From a checkpoint of a small mixture-of-experts model trained on Wikipedia.
Size: 12 layers, width 384, vocabulary 50257, 155M parameters.
Experts: 32 SwiGLU neurons an expert, a softmax router, a shared expert of 64 neurons.
Training: a variant of Adam for the experts, 347M tokens, 5421 steps.
Below are experts of layer 4 (counted from 0) of a mixture-of-experts language model. Rows are named router (the router's row for the expert), gate (a neuron's input weights, with its number), up (a neuron's input weights, with its number) and show model dimensions 256-383. Each number is 128 + 24 x the weight over its row's rms, rounded and kept within 0 to 255.
After each expert's rows: "comes after" lists some tokens at least twice as common just before its tokens as in all text. This comes from a sample of Wikipedia text that the model never trained on. Tokens count by the router's weight.

# expert 50
router [150 113 109  86 128 108 128 144 110 161  89 112  67 104 118  98 129 141 123 115 136 159 141 135 106 143 140 165 144 134 124 125 118 139 122 124 125 115  85 174 168 123 135 121 155 135  90 134 137 176 167 135 122 128 126 134 131 141 129 136 139 120 101 189 134 154 145 117 189  93 126 104  98  80 124 119 109 117 112 142 135 172 133 153 121 127 114 156 139 127 130 125 146 122 160 159 186 123  91 133 132 143  88 129 122 140 165 178 123 146  74 142 139 147  92 110 140 143 148 154 134 109 185 100 132 148 111 129]
gate1 [109 102 112 145 173 130 125 152 171 114 142 115  94 109 116 124 121 113 148 126 139 124 144 130 111 121 135 134  76  76 137 157 106 101 126 144 146  94 126 132 151 121 100 137 124 121 109 109 109 142  96 132 145 120 107 121 112 123 151 107 103 151 158 112 116 128 160 142  63 118  91 107 126 164 184 123 115 103 118 159 123 104 136 140 118 115 124 136 125 126 159 135 110 134 179 169 172 101 151  90 129 155 107 109 114 153 136 163 144 129 100 143 153 150 145  96  83 124 169 148 148 141 162 159 169 145 104 125]
up1 [118 139 107 132 110 137 130 103 158  96 126 142  85 114 124 127 103 135 192 146 137  99 140 121  83 130 158 172 113  94 119 147 105 169 138 128  81 124 135 167 152 139 108 135 119 130 122  87 127 104  87 131 136  99 119 126 128 128 114 142 129 106 106 136  91 182 111 127 105 163 126 153 111 118 107 123 134 152 105 120 129 118 133 154 115 135 162 120 151 120 158 115 134  95  76 179 171 145 141 148 116 126 167 131 116 101 130 162 143 115 130 104 106 128  93 173 114 126 104 150 117 130 152 112 138  95 147 152]
comes after: ",", " such", " as", "),", " including", " due"

# expert 75
router [110 154 125 143 147 117 111 134 134 160 115 128 124 139 132 121 120 137 126 113 110 144 144 137 101 127 130 133 152  85 127 135 134 154 120 121 130 141 104 132 105 143 138 116 102 130 153 152 113 136  99 112 123 143 127 137 136 119 140 109 139 112 129 118 131 109 112 111 137 173 146 153  74 101 115 121 125 118  80 133 136 173 120 101 122 151 142 152 163 116 108 132 143 127 182  99  77 151 138 157 140 129 138 148 120 133  86 104 141 154 208 146  91 101 148 137  83 133 158 153 137 111  85 152  66 105 148 148]
gate0 [184 131 105 114 106 106 113 136 137 143 143 115 140 139 148 137 126 160 123 151 131 104 147 186 131 144 155 167 139 133 127 127 141 110  88 125 158 120 124 128 174 129 157 114  92 144 189 122 119 168 127 122  93 144 163 166 139 152 103 132 142 138 105 117 152 138 151 128 170 120 152 167  92 125 105 132 121 138 134 104 141 111 118 110 123 174 142 163 137  72 110  96 147 138 125 144 162 136 155 126 141 157  85 135 113 122 103 149 125 150 148 129 156 113 139 183 177 121 149 132 135 115 121 100 110 156 169 160]
up0 [ 92 102 139 177 132 124 138 148 137 100 159 100 175 144 127 136 102 116 176 113 129 148 160 128 136 139 153 144 122 140 114 161 120 115 154 125 135 101 100 170 135 140 107 125 123 127  92  85 132 130 144  97 123 126 132 135 111  98 121 113 128 114 143  87 151 177 141 134  90 121  80 126 143 129 114 106 113 125 125 169 142 120 148 171 113  97 146 144 150 146 161 119 108 126  54 138 114  76 112 124 139 117 121 159 119 101 126 130 159  79 129  78 110 127  86 128 124 176 123 118 125 128 134 173 192 132 121 118]
comes after: " of", " and", "0", "–", " is", "th"

# expert 42
router [123  39 115 112 136 131 116 129 110 122 112 179 143 115  98 102 132 133 130  99  93 126 115 136 137 131 140 124  91 135 122 102 154 149 124 125 139 146 116 153 148 120 137 119 136 134 105 104 119 120 199 185 122 131 127 133 126 157 131 135 128  92  89 163 144  74 135 110 159  92 125 110 174 161 110 127 118 124 104 136 134 139 125 143 124 129  90 121 192 115 145 128 152 122 175 124 159 105  64  99 139 100 118 134 132 132 105 113  77 106 110  92 122 159  90 120 129 140 133 118 135 103 150  97 131 112 143  58]
gate1 [118 121  94 149 128 126 107 120 166  80 164  93  73 115 117 129 108 130 151 141 148 119 108 152 137 125 142 134 107  75 126 155  89 141 113 119 138 111  99 138 144 134 121 122 159 137 114 102 114 144  79 119 121 118 128 135 120  91 138 126 117 127 172 115 133 136 172 131  84 119 108 111 122 164 170 110 110 136 100 110 145 123 181 139  95 138 131 129 134 113 163 127 140 126 157 181 168 132 142 110 141 142 134 121  97 133 141 188 151 117 114 142  89 134 135  97 105 140 149 142 144 141 163 136 163 131 124 124]
up1 [126  91  98 147 142 129 126 104 120  81 123 123  87 130 131 145 119 131 170 126 166  83 118 133 121 126 164 124  87 100 117 164  88 138 165 138  83 103 110 164 157 142 112 126 144 137 105  89 122 119  69 143 135  99 117 123 124 117 115 154 132 115 111 131 119 185 124 141  77 116 101 150 115 129 137 120 133 144 111 122 137  87 133 155  87 121 135 146 152 123 158 156 135  96 116 170 182 142 123  91 130 127 152 132 108  92 149 184 115 131 120 146 119 144 103 124 132 120 119 134 133 133 193 130 179  92 122 148]
comes after: "|", "-", " |", "=", "\n", " \""

# expert 5
router [111 193 111 123 110 113 117 119  92 114  95 123 100 121 167 150 124 136 126 154 115 114 126 131 110 138 136 145 123 160 120 136 127 142 113 116 139 141 164 141 152 146 133 129 180 138 104 157 136  92 178 132 124 127 125 135 135 123 128 142 134 110 136  88 138 204 132 139 153 108 136 116 141  94 107 123 127 147 150 132 139 149 106 173 122 131 159  90 146 119  83 132 164 129 161 109 151  76  98 116 134 141  53 139 126 153 189 123 134 147 115 145 128 106 157  86 104 129 104 134 142 137 164 113 166 138 109 101]
gate0 [145 128  92 117 108 105 110 145 153 125 173  95 151 131 133 127 128 147 130 146 138 134 138 158  97 141 145 163 127 136 120 136 143 155  98 114 182 129 104 126 171 143 154 125 123 138 182  71 105 201 155 145 100 116 164 172 155 120 156 142 142 164  95 102 123 179 138 132 204 113 155 145  73 153  87 129 119 142 156 109 141  82 113 126 144 152 124 138 114  96 138  92  90 113 126 145 139 137 176 106 151 137  77 148 122 122  65 141 150 128 148 135 149 110 146 143 187 157 170 100 137 134 125 109 132 155 161 162]
up0 [102  94 126 195 131 115 152 134 107  93 116 126 137 159 120 105 111 108 140 127 132 135 157 133  95 127 142 154 115 129 130 191 144 105 167 129 110 101 127 142 158 126 115 122 119 127  95 125 117 133 136 108 122 161 130 130  86 136  98 128 126 123 145 107 155 139 136 117 110 128  85 140 148 134 159 115 116 143 150 177 145 116 176 164 117 124 153 142 166 127 185 131 152 153  90 156 101  31 120 127 131 102 116 159 123 111 114 140 159 111 123  70 123 146  84 175 128 147 102 131 118  94 124 142 154 131 120 120]
comes after: ",", " \"", " to", " in", " of", " for"

# expert 61
router [131 111 114  85 128 124 114 148 156 135 147 147 117 155 170 118 127 133 123 115 106  86  61 134 111 136 129 117 123 132 120 179 125 105 125 119 127 142 197 112 144 138 137 125 122 139 129 145 121 116 153  83 116 181 126 135 130 119 118 142 132  74 118 139 133 168 142 113 124 115 125 125 129  69 118 119 120 110 154 149 139  94 106 105 141 144 112 170 155 131 136 129 145 111 204  57 102 158  92 147 141 154 163 143 118 122 135 114 146 128  81 159 130 110 149  99  75 139 107 177 148 181  71 152 144 153 153 133]
gate0 [176 129 112 114 105 124 150 144 146 119 124  93 169 130  98 127 119 128 121 107 135 116 146 138 103 127 128 196 132 114 143 149 148 138 118 140 148 138 131 168 174 111 123 136 113 125 162 114 122 179 121 145 109 126 148 144 129 129 139 119 129 132 125 117 106 182 134 106 135 104 172 131  49 124 102 147 140 131 161 105 128  85  99 126 153 132 150 173 117 102  99 102  85 157 120 160 129 165 170 135 128 136  85 123 136  97  46 135 150 146 184 151 188 112 138 129 134 151 163 125 168 117 133 120 127 174 153 140]
up0 [ 77 131 137 214 118 124 118 158 133 134 131 104 128 152 139 126 110 117 163 160 135 177 175 141 152 141 155 129 101 144 120 147 112 109 141 123 128 103 107 118 162 140 136 120 110 130 104  91 123 156 166 107 103 157 149 141 100 120 119 143 126 125 144  66 163 127 154 148 141 148  95 125 143 138 118  99 105 150 141 164 144 141 167 153  86 132 137 134 168 126 178 145 172 131  99 130 105  54 136 114 133 122  96 170 118 121 147 147 156 103  98  93 117  96  89 154 148 134  90 136 127 115 124 142 153 128 135 119]
comes after: " the", " a", " The", "'s", " his", " an"

# expert 81
router [ 96 133 113 123  96 120 116  56 107 141 122 114 191 118  90 115 119 132 138 110 155 161 124 140 123 129 124 147 122 160 128 120 127 134 129 120 128 134  83 139 115 126 135 122 122 144 113 123 154 120 102 121 128 183 127 131 127 143 146 127 144 189  91 166 126 144 124 120 116 154 140 147 144  43 147 122 117 123 119 135 138 166 121 141 148 128 105 113 110 125 112 128  83 116 113 187 192  81 110 135 126 121  90 121 125  80 110 116 136 135  92 127 116 147 156 113 153 136  85 106 100  98 142 169  82  97 123 188]
gate0 [151 145 130 104 127 124 137 163 112 120 152 112 177 115 108 151 130 138 106 132 155 120 160 140 133 113 125 176 150 167 137 132 143 121 114 136 150 130 126 153 164 121 142 134 120 126 180 103 128 200 119 138 109 115 145 146 134 115 140  97 129 117 160 104 115 157 141 117 150 109 149 152  96 141  84 146 146 113 138  91 131  92 135 142 175 139 142 157 135 100 100  90 102 152 115 139 146 146 175 116 128 154  74 127 131 108  57 127 129 133 140 149 151 127 123 156 172 137 171  87 137 103 136 105 125 197 132 122]
up0 [ 92 118 143 186 127 140 151 147 138  80 139 110 135 178 129 132 123 115 170 132 163 157 151 127 124 134 142 122 134 124 125 167 121 115 152 125 124  87 106 147 152 124 124 128 115 124 109  88 110 128 152 125 125 149 144 137 105 139 126 134 131 127 138  81 153 124 151 130 118 154 100 162 149 131 131 103 110 154 149 165 142  87 144 155  88 123 124 129 148 134 203 145 151 127  84 164 123  62 150 106 134 112 133 172 123 105 136 156 196 109 112 122 125 114  87 145 134 136 132 123 113  99 123 151 186 114 134 153]
comes after: " the", " of", " United", " U", " New", "'s"

# expert 90
router [122 139 112 166 164 114 116  59 175 110 106  85 101 170 126 108 107 139 133  78 115 112 142 143 125 137 121 138 187 180 132 153 172 112 117 107 125 145 149 144 104 134 136 122 111 139  89 102 112 123 173 107 128 160 126 138 145 125 133 107 140 113 123 153 138 124 133 100 121 110 129 101 115  98 120 119 130 131 125 156 129 182 150 127 125 135 151 102 170 115 117 122 127 122 104  76 136 141 134  82 140 116 137 145 119 146 101 155 127 151 117  94 164 134 123 106 157 128 109 164 102 110 139 164  80  70 125 169]
gate0 [159 117 124 123 127 133 147 140 132 116 136 120 173 123 118 118 115 129 130 143 136 119 159 132 143 119 131 173 144 137 141 131 133 142 119 141 122 129 125 139 150 108 128 142 110 118 150  90 133 201 136 116 109 128 169 138 122 124 139 142 119 117 169  92 120 163 153 109 169 111 156 136  93 154 101 148 146 160 118 109 120  77 116 113 165 139 161 158 142  98 106  93 110 142 119 142 133 163 170 111 120 159  82 139 140 106  57 160 162 143 142 128 192  97 129 150 178 123 159 109 142 104 117 119 150 174 161 137]
up0 [ 73 110 144 219 118 131 147 154 146 133 120 109 157 140 122  90 101 104 185 122 106 144 132 135 122 132 136 136 125 120 128 167 121 139 134 131 111 108 125 173 175 134 101 128 101 129  70  77 106 152 194 103 107 172 147 131  95 129 111 144 122 114 146  73 153 146 148 137 111 133  97 121 141 106 116 109 109 152 149 161 139 109 151 157  75 120 139 138 138 133 150 120 145 129  91 141 117  93 159 133 123  95 114 154 127 103 102 138 155 130  93 108 155 133  92 136 156 135 117 155 136 117 118 165 196 109 149 142]
comes after: "9", " of", "0", " in", " |\n", ".\n\n"

# expert 51
router [138  75 126 126 125 124 119 103 141 119 103 139 155 137 114  80 121 128 133 104  77 162  90 145 128 136 136 158 139 148 119 122 190 138 129 120 128 187  93 116 131 135 145 120 120 142 106 125 136 105 163 157 127  92 134 126 129  92 131 150 136 108  93 154 133 138 138 110 139  80 128 125 151 159  95 115 122  86  98 145 133 197 117 104 134 139 128 155 154 127 131 124 180 114 157 169 168 152  75 132 140  66  91 132 114 149  97 110 109 120 176  77  79 129  92  94 200 142 126 129 141 129 165 118 115 136  94  87]
gate1 [ 98 150 130 139 130 126 110 171 167 103 144  99  44 130 149 130  91 139 151 152 139 124 142 162 128 134 145 139 108  97 121 164  65  89 120 135 115  86 106 138 166 143 118 121 133 132 111 144 150 155 109 134 115 129 151 129 112 107 120 118 118 131 127 128 137 134 169 151  81 128 122 141 123 183 171 108 117  97 117 144 138 167 154 131 116 131 126 151 140 114 130 116 128 129 138 169 147 124 147 114 143 169  80 138 101 131 141 125 134  89  86 127  88 144 114 119  73 138 121 134 132 139 164 132 160 132 110 140]
up1 [ 98 119 142 133 130 151 145 140 140  94 101 117  69 153 119 133  86 127 178 136 145 107 120 138 129  96 139 140 100 115 135 134  85  97 182 155  60 109 105 156 175 127  94 145 147 111 100 144 137 147  66 152 139 118 146  98  96 124 125 158 112 110 121 119 104 192 120 132  89 131 121 165 114 164 149 141 169  93 127 123 116 141 154 156 126 104 141 168 160 130 125 121 123 114  82 172 144 138 141 119 108 148 110 120 134 104 152 109 138 126  90 113 101 164  86 120 135 113 112 112 127 122 190 115 138 121 100 143]
comes after: " the", " The", " a", " was", " is", " this"

# expert 96
router [117 157 133  95 108 120 127 112 193 103 157 105 110 141 109 119 131 134 138 105 102 101 105 134 100 132 129 229 122 167 122  83  80 133 114 123 133 143 142 171 125 144 135 128 120 137 132 131 147 132 155 110 123  98 122 141 147 164 135 146 139  87 144 153 132 166 139 137 169  88 135 133 143 161 112 121 123 130 156 144 136 157 110 104 125 136  97  95 115 121 179 128 108 123 117 120 177 127 139 133 141 130 146 146 126  98 105 118 115 132 163 104 171 101 140 131 117 139 132 116 125 136 112 105 160 149 133 107]
gate0 [175 117 121 112 102 121 132 165 145 119 129 102 148 137 135 140 124 136 124 162 114 113 166 139 109 132 149 186 123 151 145 131 133 109 116 147 128 103 129 140 154 132 140 139 114 129 168 115 124 172 150 132  86 167 157 150 116 116 143 123 129 134 148 103 123 164 152 111 183 102 170 178  64 122 114 147 132 128 144 122 126 108 133 102 160 147 126 187 159 101 144 108 122 144 137 146 113 153 185 121 138 153  55 144 132 125 102 147 151 147 155 141 173 105 124 154 164 113 134 110 136 111 131 117 119 179 164 165]
up0 [ 72 105 136 206 121 125 150 176 132 143 141 113 160 144 108 130 106 100 155 112 138 152 153 125  96 137 123 119  89 106 127 201 118 134 147 133 145  97  93 149 152 130 104 132 120 128  98  82 155 133 159  85 124 133 124 129 107  94 105 147 117 118 112  96 139 135 129 136 117 124  89 128 117 112 111 102 108 132 160 153 134 129 152 165  94 106 145 138 141 138 196 114 142 137  65 167  99  67 136 142 120 132 124 169 120 117 111 139 184 101 120  78 119 106  81 116 113 152 105 131 132 145 112 132 174 134 126 133]
comes after: "1", "2", "3", "4", "6", "5"

# expert 30
router [143 158 115 103 106 123 120 172 117 161 168 145 110 107 152 141 121 134 125 140  99 120 121 137  72 136 132 133 148 161 124 148 150 116 131 122 141 143 181 192 109 133 145 124 115 137 171 153 113 178 188 167 123  98 128 129 137 147 137 128 136 126 149  86 132 163 135 102 111 104 136 116  85 180 149 126 121 103 143 115 135 134 137  93 123 135 126 133  99 120 100 124 170 119 149 107 132 147 135 118 133 118 104 128 127 131 133 117 144 119 149  73 138  93 118 107  67 143  93 136 129 182 120 161 195 155 110  99]
gate0 [168 112 127 128 123 136 153 151 133 143 171  95 174 130 115 127 136 127 113 125 143 130 139 151 115 120 139 186 129 135 153 154 140 121 108 151 141 133 136 155 136 117 117 145 113 118 173  80 115 166 144 128 118 128 150 146 130 112 135 124 121 115 144  90 112 172 166 115 188 116 151 138  87 154 129 153 153 151 135  95 118  94 160 132 159 132 119 162 134  97 119  89 140 135 146 179 112 160 185 119 126 171 100 125 139 128 101 144 138 177  96 155 175 130 135 152 148 113 170 102 137 123 125  96 123 181 142 156]
up0 [108  96 133 234 131 119 131 125 146 104 162 137 137 173 132  92 128 111 161 127 154 120 145 131  99 145 137 108 113 132 131 174 138 141 157 125 123  91 103 135 163 134 103 125 146 122  81  59 125 157 132 133 124 131 144 123  96 105  99 125 123 149 129  80 150 132 130 111 117 103 101  95 122 111 131 106 112 122 177 151 138 115 144 146 104 112 146 141 170 137 191 115 124 148 106 170 109  78 155 104 130  81 140 170 126 123 136 145 168 102 111 100 117  89  83 152 121 153 103 146 149 128 102 148 175 140 136 141]
comes after: ".", " |", "0", " /", "3", "4"

# expert 63
router [122 113 121 117 123 122 132 113 131 122 125 137  98 179  72 100 149 135 130 106 147 117 150 128  91 131 138 165 207 150 107 142 142 116 120 114 129 175 170 137 100 140 142 120 142 137 139 115 132 142 100 101 110 179 125 137 140 180 133  90 133 143 158 117 151 122 142 132 121 147 133 126 107 116 155 116 121 165 155 141 136 154 133  74 122 131 132 102 146 115 183 124 102 122 106 138 147  89 111 175 140 126 150 129 129 100 113 106 106 140 141  95 171 149 154 131 161 138  94 135 119 145  99 123  97 105 122 124]
gate0 [152 123 111 116 140 111 135 163 166 130 155  94 163 134 122 146 103 133 129 177 133 121 154 148  91 123 165 178 126 179 138 153 127 139 111 136 164 115 115 159 167 127 139 133 109 125 160 107 118 199 145 118 109 130 155 153 120 103 145 105 131 121 155  85 114 166 162 118 188 121 145 129  88 138 100 152 138 158 108 132 128 108 114 113 157 146 122 153 151  93 118  97 121 147 117 175 131 116 172 117 129 139  99 131 124  94  94 154 142 122 172 120 152 114 138 144 148 133 133  82 130  93 116 113 133 180 161 154]
up0 [101  98 131 189 100 118 119 135 133 103 132 100 135 149 140 135 108 138 158  96 127 140 155 155 127 150 124 104 109 103 108 150 139 106 125 103 134  97 110 125 158 144 134 109 126 149 123 112 109 118 149 127 107 151 133 149 120 152  74 146 147 139 120 117 168 119 132 148  99 138 112 121 155 114 116  73  98 108 164 120 159  94 162 167  78 134 146 143 121 113 170 138 131 115 105 152 108  86 125 152 153 134 117 174 103 143 114 144 169 124 109 139 109 117  87 131 126 155 145 144 117 132 152 124 166 130 114 133]
comes after: "1", "0", "9", "2", "8", "."

# expert 74
router [134 142 123 110  65 127 118 118 143  84 134 116 137 111  89 133 105 143 133 140 118 161 150 131 144 136 138  50  90 140 114 116  97 131 126 110 136 135 117 158 121 136 131 115 114 140  98 162 124 118 102  85 112 170 130 139 130 141 132 130 140 114 150  87 137  93 137 100 132 174 132 121  96  99 126 118 122 124 114 129 139 117 136 106 139 136 131 101  93 116 146 139 123 127 170 132 127 138 121 135 130 137 116 119 120 118 142  75 135 168  95 182 120 154 116 121 149 142 138 133 138 153  55 151 121 151 138  95]
gate1 [110 143 111 119 142 127 104 136 171 136 144  83  97 101 121 124  94 124 140 124 137 160 138 148 102 122 144 153 104  82 127 164 137  87 103 124 143 111 127 109 130 125 110 126 144 135 107 106 144 151  87 109 129 124 128 127 122  95 144 122 114 145 166 131 114 135 161 145 109 122 104  86 112 155 171 113 107 104  77 135 132 115 175 141 118 130 138 133 148 108 121 142 139 130 191 167 138 143 113 106 151 164  94 118  94 194 144 159 152 134 119 125 131 162 140 113  77 142 132 122 141 143 153 115 166 120 127 116]
up1 [102 100 103 134 136 126 115 128 115 100 123 149  93 150 119 121 103 131 191 157 118  65 137 134  92 131 142 136  75 119 117 113 101 152 164 134  80 121  96 174 173 149 134 129 136 139 123 107 107 122  97 139 133  96 104 122 137 136 137 150 141 152 105 140 125 180 121 111  64 156 133 143 135 123 130 119 140 151 123  93 137  97 104 140  84 128 136 161 131 127 155  99 111  90 103 156 179 123 156 120 113 123 147 146 114  85 142 154 122 102 132 123 135 139  85 144 147 134 128 150 109 141 175 143 146  94 128 127]
comes after: " was", " the", " (", " a", " is", " were"

# expert 2
router [ 77 100 116 122 144 115 132 140 156  92 122 156  89 164 126 124 134 140 132  80 119 122  83 147 125 131 136 195 120  79 124 151 135 135 128 113 135 123 132 126 166 134 135 116  82 131 167 112 116 145 134 158 121  90 124 138 136 113 136 104 135  82 132  78 141  99 123 131  81 120 142 126  72 141 123 115 119 110  95 114 127 138 116 131 119 139 160 133 138 124 132 129 163 124 102 117 164 133 145 147 137 110 149 144 115 159 134 125 143 167 160 148  84 131  83 108 112 134 122 116  97 118 132  82 126 100 126 142]
gate1 [108 141 123 146 137 131 109 152 128 105 162  97  49 131 127 145 120 122 158 138 127  94 143 135 111 129 157 121  84 100 133 170  89 104 110 143 119 101 112 139 154 128 110 134 112 127  80 116 117 150  87 133 143 130  96 123 119 128 143  99 115 154 158 124 117 132 178 131  74 146  76 151 152 161 167 115 113 127 111 136 129 125 174 148 106 117 123 119 106 120 174 137 140 137 197 145 165 120 141 126 125 138  85 135 110 137 137 156 134  86 112 130 100 157 130 121 120 120 142 147 147 134 171 143 165 135 121 112]
up1 [117 113 116 149 131 133 117 131 122 110 128 119  95 119  88 154 120 129 195 130 137  77 120 123  82 125 165 113  90 120 122 119 102 122 159 150  79 108 110 185 176 131  98 135 145 125  91 110 118 167  60 152 142  87 103 112 114 142 113 126 124 120 134 113 106 189 131 126  69 169 108 170 143 124 140 135 145 128  89  97 128 106 156 179 115 117 131 123 114 121 166 132 117 105 118 161 184 132 153 138 109 128 119 127 117 109 131 151 155  90 112 140 124 140  88 152 157 122 132 142 113 119 191 134 165 103 138 137]
comes after: ".", "1", "0", "4", "6", "9"

# expert 41
router [135 129 114 128 184 126 117 157 192 178 131  70  67  96 145  92 122 132 126  98  90 204 118 124 144 134 130 199 123 157 118 121  88 134 114 123 132 139 166 105 144 133 139 127 155 130 176 138 148 106 184 113 124 103 135 132 143 142 147 133 134 168  93 142 130 148 136 160 122 117 118 117 110 187 112 128 117 140 100 141 129 118 144 106 129 129  66 137 147 120 157 138 126 118  94 148 141 140  81 100 139 103 137 128 122 137 100 110  91 125 118 122 110 197  80 112  85 138 119 145 127 116 106 140 163 104 123 136]
gate0 [155 130  98 126 120 115 150 171 105 107 140 114 169 144 148 132 117 135 114 149 159 119 155 146 118 117 145 193 151 156 141 167 153 120 117 140 147 105 112 127 161 135 147 133  96 124 149  69 124 191 143 130 105 130 155 151 124 149 107  96 134 150 146  92 133 156 152  86 166 100 120 144  98 138  78 142 137 121 139 117 126  96 110 117 169 122 155 144 162 102 121  89 115 165 151 146 107 130 158 113 134 148  87 154 129 118  84 168 135 110 133 137 172 102 131 172 156 138 155 124 152 108 101 126 131 162 113 129]
up0 [ 94 115 138 224 100 133 162 171 120 121 127 102 136 138 127  93 134  95 187 121 143 152 159 128 144 129 125 151 129 132 143 154 134 117 156 136 125  93  92 160 186 128 109 137  89 119  95  65 151 145 144 108 128 132 135 119  91 112  91 118 119 116 123  80 146 130 132 133 115 116  70 129 147 121 115 119 115 123 161 156 127 100 135 159 113 103 154 136 147 161 170 130 156 162 110 162  95  52 134 128 124  87 139 152 135 103 122 161 162  92 117 100 122  81  89 143 127 125  76 124 114 126  93 155 182 135 109 110]
comes after: " ", " |", "1", "0", "|", "9"

# expert 118
router [122 100 116 120 165 116 111 150 184 174 172  56 111 141 129 108 137 137 144  89  55 105 168 130 166 132 127 156 128 139 116 130 117 145 109 125 135  89 104 100 119 129 131 117 127 137 132 128 149 139 116 144 120 102 140 135 147  97 133 145 141 156 146 126 138 123 127 130 100 131 135 137 115 156 125 114 116 125 108 149 139 153 146  92 141 131 148 123 128 111 142 125 178 129 135  93 193 120 145 147 131 142  70 134 130 154 116 133 132 137 161 103 202 123 121 111 147 126 175 150 103 144 106 141 146 107 136 151]
gate0 [163 123 119 127 125 129 146 135 126 126 142 119 160 106 105 124 132 126 118 162 110 103 147 131 114 124 130 189 158 103 146 144 132 142 117 155 133 112 122 131 149 110 125 140  94 117 165  94 148 195 141 134 111 125 163 135 118 134 132 132 121 154 140  87 113 171 144 126 133 128 145 116 106 147 109 153 151 148 131 102 121  95 128 127 176 142 163 194 160  96 115  80  98 155 118 140 120 141 171 124 121 163  64 131 140 111  94 154 133 123 123 120 204 114 123 165 166 132 163 116 141  95 107 138 114 177 177 159]
up0 [ 92  88 154 207 120 140 155 166 159 120 159  74 110 141 121 117 126 104 177 127 145 108 154 116  96 144 155 128 112  92 127 167 136 150 167 141 125 122  88 157 176 139 110 129 109 121  94  67 121 152 152 108 132 150 149 125  84 127 110 118 120 119 111  52 138 137 143 135  95 161 122 119 136 141 141 105 113 158 147 177 138 131 144 175 113 122 117 141 136 139 174 137 139 129  80 159 111  64 159 150 122 116 115 140 127 107 132 145 157  89 114 126 144 113  98 138 141 152 101 123 142  97 111 156 167 126 142 126]
comes after: "0", "9", " and", "%", " when", " where"

# expert 35
router [128  52 114 136 108 123 117 138 129  83 174 111 181 149 135 140 132 135 135 151 147 111 127 136 148 123 138  65  72 125 125 114 154 133 126 117 141 125 143 128 145 134 138 127 107 138 134 158 118  80  83  91 122 140 125 141 129 108 105 132 138 111 160 152 129 105 130 140 119 154 132 107 150  87  92 118 115 143 127 150 130 135 131 120 117 129 129 121 161 124  92 120 114 107 154 112  96 112  75 153 139 131 144 122 126 106 109 145 127 126 101 162 106 113 164 137 138 138  73  86 134 154 100 123 118 133 130 116]
gate1 [ 93 135 107 131 144 131 107 135 134  83 147 101  85 120 128 105 113 121 166 138 143 148 160 171 119 139 147 119  96  95 121 145  96 110  95 131 154 108 108 124 160 131 116 132  92 134 116  95 143 171  88 134 134 112 127 122 122 112 138 129 124 117 153 116 131 125 157 131  76 122 136 114 165 172 126  96  98 116 106 113 131  97 139 129  97 127 125  99 145 112 120 101 142 115 174 134 137 156 124 110 136 135 123 136 103 148 120 181 154  90 127 131 122 145 133  89  89 131 156 170 125 142 145 141 142 124 114 116]
up1 [ 87 123  85 104 156 118 107 102 127 156 111 148  84 145 103 127 104 143 150 159 117 107 107 145  95 134 165 137  97 139 106 119 161 139 169 124  92 110 125 138 132 159 121 118 125 149  63 144 132 112  81 151 129 101 101 136 154 128 127 159 146 124  75 146 125 189 138 112 100 157 105 152 108 123 148 122 132 125  93 117 149  89 124 129  94 133 166 134 127 111 159 132  98 103 142 153 180 114 125 112 133 178 134 139  96 123 139 130 135 128 112 127 148 134 111 174 173 151 113 134 137 145 168 114 148 101 149 119]
comes after: " ", " (", "1", " in", " from", " −"

# expert 126
router [182  78 122  90 172 117 119 128 109 120 126  92 135 104 156 103 122 128 141 107 102 141 136 128 152 140 134  71  81  87 123  85 142 143 128 125 135 126 135 126 137 129 137 124 151 141 129 132 119  94 155 154 113 176 133 133 131 145 163 142 140 138  81 140 141 122 145 142 101 144 119 118 172 135 139 122 117 128 125  90 133 115 118 134 121 132 129 156  82 116 100 143 169 124 133 123  98 108  76 123 130  95  79 143 126  89 102 129 132 121 153 127 166 150 162 127 120 136 118 119 121 131 145 188 145 116 116 106]
gate1 [109 132 127 134 112 122  97 157 143  97 143  94  55 127 150 113 120 128 149 163 122 122 177 149  91 131 138 140  92 103 122 154 106  85 121 140 119 111 150 139 164 135 121 126 129 137 142 111 137 147 113 144 133 106 115 138 125 148 154 134 121 140 164 140 130 115 171 118 108 151 124 125 111 170 146 104  89 151 112 144 137 177 151 137 114 132 134 111 126 123 140 138 135 124 174 136 142 141 121 113 133 152  82 138  96 148 121 173 154 130 112 100 106 133 136 114  90 144 130 168 162 159 171 164 156 117 116 131]
up1 [133  84 117 119 106 129 109 112 141  94 112 113  84 126 129 152 116 132 180 147 112 113 144 116  48 115 133 141  94 111 105 137 129 111 163 132  64 134 148 170 152 145 111 129 139 136  93 121 109 102  77 151 143  81 108 126 126 153 130 158 129 128 124 134 103 163 116 108  80 146  89 153 112 123 123 125 131 144 108 142 137 136 112 128 114 124 157 115 140 120 161 165 105  90 126 157 187 147 113 123 123 105 114 126 108 140 109 173 135 154  94  97 108 136  99 111 124 127  88 175 146 159 197 161 153  95 128 123]
comes after: "2", " the", " and", " The", "The", "|"